config = dict(
    hidden_size=224,
    n_experts=256,
    d_shared_expert=64,
    routed_scale=8.35,
    balance_bias=False,
    norm_eps=1e-05,
    optimizer='adamw',
    batch_tokens=65536,
    train_tokens=562700000,
)
Below are experts of layer 4 (counted from 0) of a mixture-of-experts language model. Rows are named router (the router's row for the expert), gate (a neuron's input weights, with its number), up (a neuron's input weights, with its number) and show model dimensions 0-111. Each number is 500 + 50 x the weight over its row's rms, rounded and kept within 0 to 999. Numbers have three digits each.
After each expert's rows: "comes after" lists some tokens at least twice as common just before its tokens as in all text; "gets" lists some tokens that make up at least twice as much of what it gets as of all text. This comes from a sample of Wikipedia text that the model never trained on. Tokens count by the router's weight.

# expert 194
router:595578429487564522445573384535464534539456499460575432517634586551515493516494529473539482530528481500538525511559480407528610512512501460389578449494505507523449413514595496474464416565475446449448479566562494494442597506443504545506542463476538543540430569491531464498610528471565543459519462535488480576507472424488490450457510506532
gate0:559500534511442501534392532599537552445504447555507578425454414495465503447547588461491526554562490410532481488425534571373478545480498499531443496576530432523523508550506520547458590482523484486522525507507614512561540500621515512490387533567427451509610504459426494465522527472433458553604470526444485523505466487586550501541477488416
up0:540502457518497590494507421511536375484532455600484499431536481430432407475477593415539534489493506468540444480408470536453591553509461454492503460533526429472542434415574503485475489483442492488521497546515611497589520575452502536451405447505514512475479527445431531545562507511507465505591420568451450553458499399512467422507433520378
comes after: "1", "9", "7", "2", "V", "E"
gets: "7", "6", "5", "3", "M", "G"

# expert 165
router:504417607476238578419478594477488483502484572453491582592488533480519503574502492479490548458510483499435532507546432585468466565426478522444542497451564564549491557447507485574469509474544525540479501443473543486605477497478445560480417489501560457516498490567603578476421582455510430481516496426561567510527534547580540453534504495437
gate0:440511427497489463483489555527491571458461508549494589525491479567501416524477515516508491475419624437442547650559415520430520439494531551574514387642609551469436551486531510475444470522520506566444469485509509480468524527545535464494521505407502581494430463465484545490555540532465513485445495521470525482535640531467528431419383563490
up0:459503572432437530514494435491498505498514470419523437464500601469452489547521551486546482479473532447486536581538416611495496438518481463501498503480553472506429426527492464472455519440511583562511442514537500541431484516444483470414492451490528537510532445459539606379566645486587473518500414547559469578430460552481476534496449506547
comes after: "s", " re", " ex", " con", " dis", " Re"
gets: "er", "ri", "c", "ci", "vi", "pi"

# expert 155
router:538636540573574470487504485443383497488466535523589379435398503493519488547573521483535464501490559495444400500459500492554543461511493420436555529383488472505451451531564514498519447515423503555521518512435441419506560547450391412449562443470529505492541594519453445487544441439566540478512542514526478501458529407518497525506499439524
gate0:571491510509542497541553610522424480521524446594493542489438540449538462496525562420569492437575564533486471518454486469525558496481562574565495496455594426444502601489495478540517531473600573496505569495452537456558631497427568453466439454542553502452410510492512478455537475547554495443553526554473467514507504494553561506436551533476
up0:514509464493521409553499589490447503554495475579482555554436474480551553571503596432509489518559537580543439499356448465526672553401547503540527523495519475519506578480452540563508545477642553532527586466467452491572540513442526452502513421519567529510468536450469493463515458550598542498499459500460463600499463488506586583513516567510
comes after: ",", "s", ")", "ed", "\"", " well"
gets: " and", " to", " by", " with", " or", " &"

# expert 125
router:436490497580608548485435456528464513533520568493466433408429448541500561560441425452563432482432504540460419503488574462531432567500524398488556519465511469548430467508593546536586461483453571605518507476528488486474513433442476379511490386464535517464519562497510429473528467527499508495467561500524476553457494504425548567520483478499
gate0:419424482484489485460584457494519533476454478532522461524396467522531542543553485555463552532552516552490606441554427536501476616513467496549540381538532526456435415487511593492465520448496486467497512541575490524403521501475466492495474437559503481615645487523468570440513493482487446450518509366490457568575559472520444535509449462626
up0:455467508502517449469470452560501404527519491413527522525553535502504448520440486533476527568473478509455474452542561502470414539454507464434437424512514438487468490551557478528473443454450533525472422493515479493559531453451448478392467537523551428454467474469479540565560542598510478449487498459509432400378577621364551479475560547385
comes after: ",", "ed", "s", "\"", ")", " well"
gets: " and", " by", " for", " \"", " with", " as"

# expert 127
router:486461492559228515465453561438468475461463525560485522460547464468524477611595550500508473463528478485472529480569476543469531491462495576496460458577484490575535597466468515570567549460503509558501502481427528527546430587491500452536463465513549504489520498525512414524447532456510469421544523479574556551494487523512575423552496535446
gate0:508502474469465463528537475529519453470483609448578523517541509555504436544538484529499518501466420409528511545575509503518590408500496419496566627469490497457624518448538450511542479603522549473547475511558509540438387525432504498443473434484425546502505524498514563488588547404470513482427473533614539543503463540450516548505604472511
up0:484512560419548550502457430554462545502443459489550443491432461394530455532514450517548471471476520442392387512559554538511550447541474514551534478453554499509582494544587626518447528464602499516521498555552491525541436517533475556458516432513413549468508469527438364441549561436529434444412510434566537472458543605445609532479573513568
comes after: "s", " ", " S", " En", "en", " dis"
gets: "er", "or", "al", "ri", "li", "el"

# expert 35
router:549470505539204457426537545534436474488456442472471530546501514384528466510567504513438497482589532538469545474565470517552455547479497484461501412530509514431538445493475502514506502423531468500493574481563565517559478496592524518503493508484502462422548498533560470478448549524519419520540519474466545544470481556422463495558512573488
gate0:532495491501499540511491469450459556522576477471441538422518609516489540544524491398489512478521557514568535568408592532505494558383564531553460610533512436574470491444439533514503435577456472453552565495508486463510432584496540452482493435496537424537501538555453464435602474537562546533556569548510455507516455485511506399519490555465
up0:464442504499490621517426491531484584494500523534487553506513477534469509378554437507443550531524491469436522610419505405542498559473498507556491486543496541460411505575476528437458420512523417459553503530555624466540560576521446427500435506364463489516496502483496572464532536460488523471483520495571571463517581483554529410563548499568
comes after: " ", " E", " pro", " de", " un", " con"
gets: "e", "im", "s", "x", "ac", "as"

# expert 167
router:533435525595369476497541641570466481529493435581445478485466443439516529442559458494429524489574513459504583537487529542445500485429523569544416518584500495561480635540460544555482505431507481514554542512487554580547489492559507524575503467596533447466525462569535452531455517493482511535567499470496461520475498542453556461573480583491
gate0:501492505519540569494465476489458494523530598517458495465587459510512501510547395465523497513512497505431493528472389431494450588493603560563480517542500539544593580462574523508535597490493473566501553436536607559499573476408469486529485469429586474437394412531517446507541557534547540476432534543502442501503491535476561451504518448442
up0:494475477517483404467509392465549472438466523523610540536455561502496426570422597524488535431483468489460446539536405550527429481551545531488471577456426532553547450460463555487446522453482504473543513519496516536537494528673469538404475511544507437576553537424379593467431480480499485452490608499563460460593521524545340549533476519528
comes after: " ", " re", " con", " de", " un", " Re"
gets: "s", "d", "t", "li", "ar", "e"